config.toml
norm = "rmsnorm"
norm_eps = 1e-06
steps = 7578
Below are experts of layer 8 (counted from 0) of a mixture-of-experts language model. Rows are named router (the router's row for the expert), gate (a neuron's input weights, with its number), up (a neuron's input weights, with its number) and show model dimensions 0-47. Each number is 128 + 32 x the weight over its row's rms, rounded and kept within 0 to 255. Numbers have three digits each.
After each expert's rows: "mostly gets" lists some tokens that are sent to it at least half of the time; "gets" lists some tokens that make up at least twice as much of what it gets as of all text. This comes from a sample of Wikipedia text that the model never trained on. Tokens count by the router's weight.

# expert 123
router:108123132106106131126180155120151149131095105177098056157127093117093181156217135115083102152151091166161073083081159162082125100219134182115153
gate0:138094109097137107103134153127106168164132143145144115111133099177161105117157128118131110149164124104161106133140133112068072135183177147159104
up0:098135119115118129095168139135138123113154107081133114134156102093115122117130130117135095161114137150188106118137116134036100107157158118148108
gate1:141125116114151098138143099170110161157161142169118141072165109097123166153113156134140129139060100148122165108045129122085104082144133152122106
up1:106118133078160083103166090166165127132109109101136173159185105146115172161064103097101124115066085138124109137094154158079162093142134122123125
gate2:077145128161140134108141138126146100129118095211128128128167176116130130121129110149133151106100144125152119098167132205110072092164149106107144
up2:113195091083094124119133089116097149113104099108075122086067095151094135153149107122092117102179136111103128059125097090064168089089156160127088
gate3:085073105147072088141107128107164138099070111134150147134167183161080153120167133157113058182119130111116134147093133102039103129136158076139127
up3:112090097136071121160120173145145120092073112111134123150152170161074143126184141172121065144105136097147151151071111096036103133160170082119112
gate4:106135120137114125134098157138158174118138113091152171127128147173082070132068092210126146111088164113130155136147181084136148163180113131106146
up4:146069097127119096171144146167080103125156186076133110121064133068115121147116122102135057126118092154142092089136132174106085125079113124143141
gate5:130126091136092109085172091080181136189177117155172128109169145141155172141156174099131139140194050117154132165082204134086131128174148166169109
up5:139100088145075115107121120107151161140159117152166174104187126120120145111144170090170177165167093109147184135074194141088159171149123167193117
gate6:139126118113113148117143105142106166197100105101166067169094081132124120081092151122148152136101163132098154108103161143051178131138158119091117
up6:114056132119138149132183143116160083239152140120139069117105103105142134139122095123151144144129179182099151123138133157099121177120161129115127
gate7:155142101139078153071132129116182119144135202144124116115111138130087108137128142147120083072138149164074126155138112156128163127110117125126147
up7:127087113127128151043149095089167097117142166111138131124074117084087138133130088176143135105130143149114109166142152132166160156108133100091145
gate8:113148117137157108156197097118166166137167065153136147100106145148136163095041146123123137110169150086158138136140111084102098115111130109151122
up8:118156149144142131152102115137142095112113167136224107107055106103125131100173105073094098084179128060152124158135183118176085124137112179119157
mostly gets: " Website", " Score", " Genus", " Turnout", " Coordinates", " Species"
gets: "1", "2", " Country", " Website", " Genus", " name"

# expert 178
router:111124057195117143079133133103185151126097085162111113149115129132165149122130145121125042128147114166138106141094153158122167100141137144089191
gate0:134088092170094147130162178200129100177119130110154163111164134177122134153166158122136163131134161141143144154128079151064205132141104106131118
up0:130116132146128145159122124137086087148139172124131184086166091106135104145125093116161175085098134137088132171095114136177126162131131100126094
gate1:155119160130142151147118132199177113181067182158220138126161139152115052138121056165125145144134131142144119136091151139146090122117152111176092
up1:121120139119084129128151137085069127106130087075081138136090139093118166132143193074107179126115123135104123122140079118080151127124092115083142
gate2:093135136048126126104108137120105120104123163133112113087140154107127121085141145119145100164156142106154173157088193071113092149119101123079091
up2:158145149151129115099150123165168122157113096071117148114132117176095158185145110143094150147111100122141131117176037189146137161106119138153152
gate3:155145125119132076073120127122117167092122114122164090172150157129127166132140132140139113119092136150112132123103118094133134152127106129135129
up3:129104138114134148151130141140146111171060140160095138133138085147109169111110198127143217132143145159154134112151147081121104130133139112165143
gate4:064120095117111127145127124124143104114167094173134122093157152181138085117110142136127097117165164096197153116136083119119062122159150160109089
up4:135159120150152137140145115167159152079078152111167104152130160180117121106120125153123182135064159125111171131144121147107163096118177134131109
gate5:167124116084141079087141128103188127099115155141128119081127157200114106152134093126128135130102111089179149130082114133092168147107099130138144
up5:121118138134124140148146110170139124123076144135119148156136118136113180079157146132117062061128114156117127120168155129109116134126174123178135
gate6:123166124099147142144116142168090082184079141101109116107162058107097051130118122132137191124105106155114064130143090149102141143116126119135151
up6:098084144126126161122136108133167138117149072161181111139085193145141202128142129131123143154152155133120173111142105103159117148144124127130127
gate7:143158099113160124160121133179099104152104095081144147076158141137134139134113127123122110107090179116166115140139128137093115145096160164137157
up7:154161111127169111171106104145123083134109123115128130097184146167118102148100081136113092155088166133170172147171159115142139140117124167092113
gate8:155150110045127142100110112079130126145112119132142121179134149135133087114097088109144153096144128093127106136186155172098158130098138167067163
up8:092110125187134137165147138164076128115175129148102111051114110156117155162169166155096080158134118183118153142087155058182139138179102117168080
mostly gets: " The", "The", " the", " This", " Its", " this"
gets: " the", " The", "The", "the", " this", " This"

# expert 102
router:118134126172128152098157182124209173127107117147173092143118095109052127181131170156067090152141099159148135118064185174112168067157081173086145
gate0:181142131148116108126138110111068102152113091130140085062111147149059060116093119130122120117131087121141098150102153111117106150115070168170152
up0:112107170153136163081135172147169112171104143180181103089118175114140117092138154147110123166123127138174115137030127098195153112098130104199130
gate1:114068064114142112063138111142133103168170095188146105112126123110103155062115130140124154133219155139187138117158092128105095146109104117179148
up1:143195105116114120136123096108117129092149147107079122129116142113122162114110105084111108157224114105139143118150138162078129116145105116163131
gate2:152106160086117139164132170169131156126081157110124160193107134193111131097143114118125118139089113174159173137198165104131079096091184135188118
up2:109139134102117125149139154123145137191173146133122153138135096140124167064114141087135150112139143095208124134127149116090108120134122163152157
gate3:126152074150131109197143139125071132143170088110126141110166203125123113131139119090135141214136147131101094086095080152105172127133104167169082
up3:151161082099129148165149123148084163139139124113123121090092083110132134177102162089135149169103133133067086117144143135207205128110067154105108
gate4:136160111137147073118120102100132142079156128118148122132092150159103070142120160121092126146161091150152191145144090139105138090124083130112063
up4:119166118121137126106108125117123111072161115107152131161162113149117082115124098129104154158139128164135166166139088139089141099116071120125081
gate5:163159158124135129138150135094065136144152124073106132120127133129173114128185148057157142182076090112121161137141126152144110097123038170102108
up5:125155146113158085133124138071097133141114109063111172094109128155111138101182093089172152155087108123115063152152148127120107091079118172118111
gate6:128137096136158117084113125079123138146141112115178131110143182159112104082116170157117132105130173151087128181119121088127127104107072084161145
up6:153141128140177141166124131107140121115130149102163094127135161141178152125133178111120135110150119112087111175088116091156152129133037131169169
gate7:148157095129114113073112126107134109083119133096131138095135111135113081183098091121127121149153117083127128141118175157116146120113064125139110
up7:120100143105086147124126133167113137072092164119109143085165076140128150180100078122140145097068079102151180144142145115079126095114141170135111
gate8:117084107164138130144099108119115152100126145169137143123170160144145066120098203192113147109082147200120122133120111121090137081096139100116178
up8:140077090136138152178089119080109192117105148156133118131070100108100115164105175130139171102129080174045155137117152163133161092105088156069128
mostly gets: " began", " worked", " wrote", " became", " returned", " gave"
gets: "ed", "ing", " as", " made", " began", " for"

# expert 168
router:104109097137099175090191160117168130166037099149122129129075119090085125182146187168062083146161123164171135097098150176125172095159102160060135
gate0:078107114135117119126117121090098127161068125162089177180059091119085091123113177155093129165084130170142124120161145107084123120114148079136083
up0:109113146134138166183145137141151119091191136110148062104199166196148158116115100146148146081131156100115131142113124174143192174141114160120169
gate1:080166202105091112156162158100126083080107150100128127103119103158164107139032084127110121143160158106123082103116111164106127105162127126108094
up1:068177149104146118027164122112124123166137140080118112143098126117117159123145162195091137177120115116144115124147185160095180114116113130100098
gate2:136133137138119112144136125157135101031131127115181113140135139111132164132155128111116067153127126075134132121115144102115119129169090094134082
up2:127115130100108136126131160125125159215115116134076111166084148132136108094112149107143166140146119193115077123143141155115104095070135148127149
gate3:075145128140104123148161147112159141089109089138076100163091141151142137126095104148063066163112144123124118115157153168124144092124136150136104
up3:098160123135066084111164115104158155096102061136065172107170173134121129120138132157060060134160161144119107156109099148156169122108101124122167
gate4:147065099133049137177148156128147101098135103139149134114213158115091137086124180138051080125085130115160201159153153113181054130125140123123097
up4:080111156145148143151124062160121142194085134130084123123038127109119102158083089085176112114098083167088119100089108147090172108154125142118137
gate5:142062166130060118079066105119128106091143106147158129122129110123116104173197135188096069126165083114134150038172188120104086118095116130113159
up5:111088110164137191129133138119083075183092173108101140165186121097111173184150055141125095209153149128137116110180100124138124124117149121094126
gate6:192123102094065100104101129140108137206185128146141067088151111146086119108144188100116113088089120160127167110078180167080121047124107134153105
up6:163085124137189097119138126160103109154111120154078080088125099102102088122128138079163142144072118123165144099091151106092188112102098133208094
gate7:106143030134112148114126122121072137099098123152132074156149099148143144131133150120111122167170144164179138031194145105098107137135129143104103
up7:101137100153165129141146104115189146156136105107082184112147062122108097133078152133134163030090115176127113185123162106136085101174170095143145
gate8:194079096084119146131122143100104141125105115182144199115069122155088131072129128124135195118157141165096092143198088088090113135136140104136070
up8:092114041137106158142132106098113097118104167075134135132177143116185100077105149100105122124088124236121164109145157176167131136084109119098162
mostly gets: " McC", " Mc", " Steve", " Ry", " Jones", " Matt"
gets: " B", " H", " G", " R", " C", " P"

# expert 165
router:109092096149129163094158134110146136152065111160132085184070088121124131161203156143075072138137097164134120109119181155091142100146094127062190
gate0:120138090133165122114114181169130109109109084114175088182112127109122056119190149124146125118127165102146146175111113132110083079116073143102176
up0:097130112115092144132162136121157108136126136111182158118091073123119095167134112098120124188162141154163151139133085121141089069117061108103089
gate1:116136152119139113083162093125120092110113138115127158039140146132119112098135163113131200125105077121124203197103132154095140236112094123114136
up1:044077124132117111096145155093079148084179122104108152117104151136136113128121099136105083126126163119169087154183140100099113136151136130067118
gate2:155122131114089125145121100090154132124147116158124090196103147136141079096120081188112148150083060139106120140133122091101095175100056104177090
up2:096104064130137154115125114123102095122082106121114103100098133130109110121119167115139195093113205075082131154119130106114220152128125118079146
gate3:114138167097163165142119102048136119105108104140140077146190086148151157141136128075131147114122124082150137115138117204136146176130045099164135
up3:126133115128123189120151154117099131133077152157037121136141130158160160117179101090124147091150099111162108108173097076159120194141108126206134
gate4:126096086161104116109104133143107122138140137132124111141111121124136162107139154135127120047105104098106141095219076163186146085118177115123099
up4:141112147135094113089059157142043111153104129152134127113132186133123164162181139134137127139115090150107081085231099165171194121161181161150107
gate5:078120103144135126134163084099134099122142140086149138122101108192108096089081077140114128109159080135089128119137176194108153126138148097103125
up5:109163082152122104112111150169140100190158122142104119082194168079126169095181107047135091133170146168139157157169084131094086102115140137173139
gate6:179110179080115072121090098125108120128134103135147077142170127116143099166133184088121122170119106127070143122038148128131185079142100115100113
up6:148160156126180127116123137090124081145179088131127103215102132147105103172169186114136164111095136095089133166080152152083140120101135119120138
gate7:186106117122159157074161181161104108174107124182100168126033174156179083142075151148144165099156115228107138099179088156142105079139143159093139
up7:108209151151181110115104117099085119136174228155162055094179106161113066115086090127104185160084118125126094118107163162107160156120112150150158
gate8:151100114063081141109182142133117141116050105126202101105127174129122133167150149150106107174181064123114179072111108166138094111093186168076151
up8:130182158175166117109067138093150126165190145142063113129108101115127183078145114114118131100105181117171063151136112068077138149186108110122101
mostly gets: " You", " Tw", " R", " Wh", " Y", " W"
gets: " R", " T", " W", " D", " S", " K"

# expert 18
router:132096089196142108099181160113169176138107113174158099119090097135122166125119147125089131123118127206124101135112157151110197101174083161067181
gate0:094108131162135085123135199168101123115184129140085166137165123069119114092124143151116122084117137129093176149176138154164171127112161132149122
up0:152130094108112130109163107077195151118140166229176133101105100165075152126148116104106058146153056107107132127122126122080153126114126127146134
gate1:121123113131165159111119130124204125115116090112145129173145070125052181169173084210157131098086131084144183126119139107116130128183115123054110
up1:142122129140120172134095121125117091156166098099114174116141109089063144136143166100125117135108160088140125158087160099136089155152079135119144
gate2:112063099139176145094124081158090094171121128123046152139124127176128079171092106201159116121108054171129138125145107146095156170148082127084057
up2:076106165172166137052194133078133128145107125140092143175109079177110074102142122208128131101126077140188121133119138115108098165124160093118102
gate3:111097052099163133119128108133128179118150056171105120220120096145117104087148124131108082123108152166142095148131178198128121111132191159139205
up3:162161166158099130130142096109143061175149185104176132024131158133172145180155110144130142094144140109130101138113069082116152137158059100103047
gate4:157118099169126114108138154116148174117146094103124122097152177148158147139104119135108135138136165176097098188145086164147138082152149127135100
up4:143124140146146122103146095088123112096122054150111152122160135123111153138139069133127138109128098148101123176170054138083108098114039153131134
gate5:139146102156177097131123109154156170184118127122106143150148157120136070085118119122146133105081186148124108146062121130150138055118167112166106
up5:116153188117131152137124089163060090121179107123119116088118130105109103159121116124116161172090179171240094104130178156098176124138172162207103
gate6:255148116124185113139113148106150082166108114161147154153152124108170096111121198125109129109186186092073068098114205154137116141120118164087088
up6:118132190122114168108112097147139129092130098169095127130086118112175187144106121104113145143166183142146092070130134108077133105104096170186199
gate7:092109124097123097132115113095088163165140110095155154161148072169204095100106106100132135075128107098159075130121127120113200124090091131106094
up7:137165109175164127120153163079123173155153104121126195144144119117145107091163122114142137109125164143115157140138151159065142191153090163113159
gate8:112129115042120138108094106126117126128178110116162092162164075134105115159088146086108130162115134109168099143133102122100102092131029171080108
up8:124165157161125120134096121107120086162133101168135130124169131153113060146078142109109152137116117077137106124123157167093069063123078174130092
mostly gets: " Preceded", " Succeeded", " located", " Nominated", " Released", " Died"
gets: "ed", " released", " held", " built", " Preceded", " Succeeded"

# expert 109
router:121103091128105184119155198090133154162095105174113097111085133122128148159169113126095097123165144157166117099092176144163115121156092159119166
gate0:155178135153123161145162151157098117108096012113128075172135164133136125150111123173141073138145098071150119155143132099130118132121112135162099
up0:149172145184137168110197174141098110089097037100159069152124127120135106173088134168128078138139145107155093170114129127120130130113061121163112
gate1:152086090093074174185113065074140148130094100156149147105131112111167112124167112118140171140153112103150147074165150186105163142160210163109114
up1:129160142169141184106141125138128075154128175111181131128151115135114088174105114154117136127118134143106149154107107143155151198130139106145062
gate2:191082173178098138075151086122086118090187090114122100123209136173109121143100141130144067152121117130087141121124130084152141136100154210145100
up2:071174081123179094211100142138147158154103194145150136134030134087157142098165131157117216124137140161158095123143150168103125126157112088118164
gate3:155141104149149181150138151166104071027159178161119133177106134123142132170188099107147138091150169077132223119141122122108138141115125111134091
up3:100125118115103130021106062127149170111135157130044078098140076176103159119072177136139180109116101133106138093147076117109141123088125114149087
gate4:150125157137138186094113160085133147134133154140134193123171143137129143105137154105131108118150117100137155203094092075125105170136097137138111
up4:137123132122143161158167128091112120127162112083092122120168032148110155148115128139122108098090138115160147114138138121047114135159105113050168
gate5:158122135148146090139142149136133167128110167213064161144137104119166139135093139165146140174075148110097134123123126116138110119098114122104126
up5:150148086141177172122173156144141094109118143166018142127180113116169189057110147101148068162113150129100122142133120130098156099096156109124089
gate6:127141123146104155106115146177114128141140072176134084164112085132160140159125077175145162187181174087092157142098066125129136117067102113140151
up6:128101119108117120166140134144136086175143091107125048181096086109150143178152092115120096179160175053108059080115117127097180163127175116176179
gate7:128126169098093122131122143127130119156047104170106160105139131188139148038126121161148140140116159140171152197149093073141126117114128096128155
up7:131144119123105136139088121145160145135136171125081135118080164132161146149127133141151087188119076102063150097098142133099114095173123129116124
gate8:189123111118109075076128159165126107218062166066090146110169117102138165145123090140129121103138130151098111141109049115122144155138147101136108
up8:099164199149149182221157158130142117112113072153133097142082136197139108086141119137139146161125124116135175145103174076141149115093074136095184
mostly gets: "He", "She", "\")", " footballer"
gets: ")", "\"", ".", "H", "),", ","

# expert 132
router:115134129164135160095219176125123120175083128097119092164090113151139150175179166212064066161159102145125136118107146139135163120138068151070183
gate0:138094076069146127175115166157161157119071177154165130111108135088111199128064108099127117158078145149106138129159091127109166045169133114153148
up0:149139174134052115083141071121151171149082141082054142118114119185138108132102171196147174152176086169167130103125132139147100184111166167152139
gate1:136226149100083152170099153132109116165180122115110112124167161110114090155119195161092078177123206091076182081083104138121120129127139123133155
up1:135103135144177146116133120159109168088139147098118144096162119158136138098108093133161113141131121200155135130071094111137199177148111147126105
gate2:180141111163072142187161047149174140106161134099097098136104178116155119189120135101138115117135103148081146070117127081161129132145124174066118
up2:202114126113134082125116149141133104178120086138025089182110145111104116145082128083139137094108134178125155137213159104117090169173111104091148
gate3:132059157119150119105109172180119110141144130134034083138114112115050150122136179104114145164080065123146146102121094113132157099130083135108182
up3:120103164116165095079129174160104121120142140129080078157114115092054104088121158066097190158152087159165145110154068081121107092132104097154155
gate4:093168147112132088096176144121062134190124098143150181126151139100146142077180148085106079113121079120138099117142190132137072149112093087102134
up4:143122105151146178117116105129101149120121162116060137113157158116089165101092043130162142138123101120201124119086108122116172168116103142092140
gate5:077149105151090098147162147117106153213111138119150136138121204201155119177123094178117098115123149122141102125104169196140117199112050122103178
up5:060066160154142134185171148120184088179152180102147114184099153185155146176166124139108162192101166088155081110159114120130138133163132158121131
gate6:126130138061126092068096139135117143160085097086004072128137103109101115089110149115145144184094056177102150155113137070125092168123126031075147
up6:141150075079194160109099144096125140144145058145057078140120063141138121093106143156124090165176100172084122157141147115088130062098146094133131
gate7:114140112132170149144175174111146108132129155135141138146051135138137073074153107117131146045166144181081104085119148126129098109129043138161103
up7:127124195139183117136146190137100114149104132154134144131087140161138162157128107130137139115113101200144144126142152097137082153158148098145126
gate8:097084142237062119121163136124167151101136110113181207105133146145082089126123135126124144167172102125113128146102134115147160135121171147105126
up8:092089097150072115140162108102159139145133145090177189151163139159105095111107135109127093180117082130117169170094141108161160105097197154083112
mostly gets: " Mc", " McC", " Mac", " Sch", " Wat", " von"
gets: "-", "'", " Mc", " (", " D", " Z"

# expert 129
router:133081108153081167113135156092115173146099088170161089139104121129133141128124135158102097152152119172142080126116181160145132075144063161115202
gate0:112105135101134204059124111128148149111123066135117102122182150117119139079157096143106142185134145155051081120130123082129117124154104126098145
up0:170101111149143109189119143141134103167108156156089059110094128168096151145111133084166138106135097134177163120121183167110142153100108157159124
gate1:159108124152167096123125139149163149094086098134114144136140069176179125117136134142104097076110110106102136100093158140089122079135107165120059
up1:158116130114113085112138131179135118098146096181141146130180161160151107160123141151121097070113159081067154117161137146135170092149141151128095
gate2:108105171134177096137115151164080128108161065110160162158099158192174108176161082140113153125133117102131169195129079119184189137114170117090097
up2:127133073081110160120121111154152134132101135154136151116154101094111099063080140128133115133137184100152077081081139122069077103144094128110129
gate3:132140100187138149118180105105150068160193078117152206118128093091120127110152107124121138094124119081152128154101159124080113120091105141159139
up3:095153128091104116081097153136171128132071121184128109121128096145092181127132121113122128173152133114161090120126122083138155171178159090091067
gate4:139113098115131084180128129084126078133164123099151030136123147103145162162100120150146165105163151118086125084130061147173154172121152114118083
up4:190175159192139157179140139169148125153138153130065111150157129112119145128179103136108122101165170094123097164095120127110161158130125163154126
gate5:141138148141167096112106159131128210082126118121108139128102136139154108150138098112109136071138147088121078159122055074113087177170136138136128
up5:087129097143050167168174114095108085157126128126121103172131083125106162155114173149140112171104121120138184108123189160125138055145173137101124
gate6:098122145167152127120155126118090135109117099116143182154128152156130149105140097139132117121075155129132150143061092124078137114181146077126071
up6:081147108095124083097135118124109138104105071100172150103091120147171129124144087141133119155085131114129145162082099136149140098182097075128065
gate7:137125130101097051120100102128130120161090099136164154137100133110151148077155111077133158136142107091113165117093140133183116125087145100125126
up7:085130109134124194129147116105159152137168117173079109121164092129111160096083167193127109175131118185158113158132116145107130172158125152138137
gate8:138105158122123139128139122157124121160157129060146166130160086121137143099046163102152180115106123148149101129118154198147103165131124139138136
up8:139123103114098172145126126160104166144132119154130113122127122111139172129050109099155182142083172145137105146074136159144129147153114133135165
mostly gets: "\")", "”", " century", "\"", ")\"", " BC"
gets: "6", "4", "5", "0", "7", "3"

# expert 138
router:123096091163128151061140135114137190122061122169094097156111123131126133135173156154121079148131068186134108121132134173076128086153100137102143
gate0:089140122185090181127143161109146103098068162134173128138075125172152098110218131094138179116115100174154131114125118114126134055149074145176144
up0:136132129169113164089128142127149071129119171102134117105142124165182156064167074124140179059138111105162150140148114173090126133131137124150120
gate1:148168170112178142119183113136133151144150141134112120164211122104129163136131113123123156134172131172130117145155114168095106168140169140142097
up1:146167117131114116103156158145141157095092117102120158103142182096173136187088143170135089168122130106073165160130106177161153165140122135071120
gate2:104099153115125071179124109118094158174144085155137159169149090150098054100128148104104140137121176137145078147138142095099132105168127121125178
up2:105104150141141083109144148137135119090102060151169137146158105114105107156165192146110145113132168153188130147206095113071151094155141147135124
gate3:109131072138130097098111130081166128150130051160086153159098155138148117096115145124135148218119168139079124109142106127128174157113151100193117
up3:161124071114151161122134137136129140182084178088124136096166112088134180117124132105126110147107116114193131148058142078091091114152112137064157
gate4:069151075182149108130148111117150176149030212150116087125136152129127083090117129118139105086101102165123145129145126080120106101108129131151106
up4:090113055148125121130119105144091124158056165078120053120130133145145195104167166154118086129119167138105116090139147063112085149125124129118095
gate5:098156127136048122188113113136054151102112027113145144168158126149094140134100140144157152092127094152122097112114139166122103107156132134168120
up5:196085141165140139097146137111195122146147174131088142097090157096138147086123137113100105158134169175092193150089088126166159151093165135095158
gate6:100083086126128215116092126161131074072156146103164083142132157150112165093198116107149133120117135125117095148122140147149107120135133123116112
up6:120116086124120124118084097136142055063116128145177135159155134165112119088142100113147139100111209183122092169103153101145075130129101128119143
gate7:132165158102145145118133117104107190133171142205109089108093138157132133078145057088162102124073102125101113121120162186172149138125118136136188
up7:187166131062158132121106116149110214140167165167144109123072144124149086117142084094172105143081078132112114135106115138151124133157114101147169
gate8:189145177157135104113101145128178172194077186115116136054084117105151110135100107091159153141107159157145179109137114178156087191129110126111130
up8:158110166147130126114115148131177145130103163081148149063088120104145134139112179081155141151142145151143203108112120135218082174113125104088081
mostly gets: " &", " featuring", "with", " vs"
gets: " the", " and", ",", " of", " The", " &"

# expert 32
router:123112110159090133039128142100170184148134137123096106158139109132121190142150148111119086141163072170143117099130131144144156132169118125070174
gate0:088123140125130086118140127158126167153183103171113123047139154120135179077135168100136149133108130195131138149141148058122155124166128129115136
up0:151121146113092161154132130094118066127076136100147130163111103140102079162133127155113122122129150102154125129114120165140091140074130128121160
gate1:106074080127146123165116155156144113121115126145138049109088152117161127094125127160117112139170160091111086151110107117174136070112183136156163
up1:127068095114145112162117168168146157097140154106142015123102156107161069116129138171141116149174124108097097152117103122173085078125158122122142
gate2:180179122197106119157121108117135168128102180065112154099148127114159082063106152164155130102170168148120080141134092137146162109129124131118090
up2:163185084154118127082120110090114164137131141107135086122146119124147159144097102125139118109189121164117098182153125118156205121193131127120156
gate3:154146123119115118090150123188179117158091123061107125078140109147148138105139116138135142091158096137134181098130073180130120142168175113172158
up3:108176153095117111124134143128214100165079154093110162083110120139166160083148036121133128145160087113099162123112104150147101151221171117157152
gate4:128104082146083111049115123087120097140144092083094117130124178115106186107153076088141137102150120169130138123133126163157125137099087132147115
up4:123113126069145173140141152138082150192094109113147141075136134080114168151084134138115194165152119155160064074088150168129111152158123124108091
gate5:108173085112116071153130156172125131119144190055162103136152101073122124102094126140086152153104166122142117121158129157154140130114140148105171
up5:155125181188160145157117125134072082168148133125196119085097110106164110140111129087159098110079165108124097150117157129090115133118201205144132
gate6:139160195164104130123113116180158146143140201106147138119181085113129181122097159126128115137121098090133092141040122137106135111150133087132139
up6:097107071074151142105139125065109094128121068142102142174117159151110083145168107115119157117164154178109155115185125102119154115118106165135095
gate7:177121093119128143150105109075139135130144132086135088103148117107141154167159072103130095137138189173149124148149105123124127191164120069093147
up7:157084085137115170135112090146086169114124142103174048131145060100154062159129132109135089100130117155211115150136141119118115176156153097136167
gate8:122190126083151099160113156148183110098159108152139114154085158172141179118137096145135140189116139110119079116156140084149150128168141152198132
up8:173100150151128147094116146094096107106140200129123099098113104087135067158151121173119110091136101136091128125148129186132144149161117109118118
mostly gets: " southern", " northern", "heast", " east", " west", " north"
gets: " the", "-", " to", "|", ":", " of"

# expert 106
router:099101071143068101087181162121137142131089142124133124149097109131077149156143195164080065123180146128172106105124172133128132138122129190096135
gate0:100100091142074099149143128120080117162066140183150155129144105136150131096144102134098174128106179091181123134162194119140129114101128127182115
up0:140152172124180141109135089101192120099138102111127101130099121133093120179116134116172116152130089150069106154097077123125128129130122087106166
gate1:134154106098129140064157138118129130113101106086101161094169070116134130109108139111122082122200151148141154039133142123119161128112129125115129
up1:149134099124084104120113126111091162126169096154167109128099166125052125126163093086127186147125097143131137197115122134099093106157146174169153
gate2:140128131126148132109110173131098198111110098109141141138111122187128155051154158133153149133108084147125090109107157064129065056137151111175092
up2:125055080124141121102135174152048140112091123057103161136082155152143139120145141111166144161102109159157154115088138096121067063139140123153111
gate3:114100110114127141170115142098158178130092135075151145123128133099140105069156129044114116175109083081138126104117152140091142171149138119132117
up3:178108156146094116091129144140099183111138121156058119137134106161219145152109131188148210161136155167146086086159118149089091118186171143092135
gate4:089159145134146128103107143154123110116124127134057127092126164140119213136116085102135130138217178126160133178163145079131170173140117128190143
up4:075121085153055132136133115145169120092064162131099096168086119119136164168125173115108202147164138170061129152192146168175110115151093076164108
gate5:083164167172150097161123136123156102125122116169149035179120138128150092155065089173116064098154112162158149160088114132122142164074143119149124
up5:083160102139048122151142127178098123188166111179178106088157116122094129125131086105111132133112091156133138172175167111077131152120106138170150
gate6:138096050128115108137096129097114116141096127098134134146086127168119115144123050173088146089116137115203133161144147039164093113099117117138125
up6:153158164162116115150159086108121142090193138112125115156152148144163098137128117084142123132105086098129125152113162110122202091114125090179083
gate7:119130119138126114145097126118131119114142078081170167143151149090109143065124138110139150094146131179145105115149135213106123083103153120125182
up7:182098175161115209076136150146133123182143157198112127114117103143146138100111110141148167144125122072094132185160069120155073122143115124123110
gate8:070106088173092127119087156143180152198092157133085051138133134131155142149151193103105169150135106181105166132133125132130136147143145118181123
up8:209186108098166146160148147127101122106153124147138197112075121106085151091075114161112120119175168090115070145094138130110146080121145155109152
mostly gets: " Creek", " Avenue", " Township", " Airport", " Railway", " Street"
gets: " g", " R", " St", "-", " G", " School"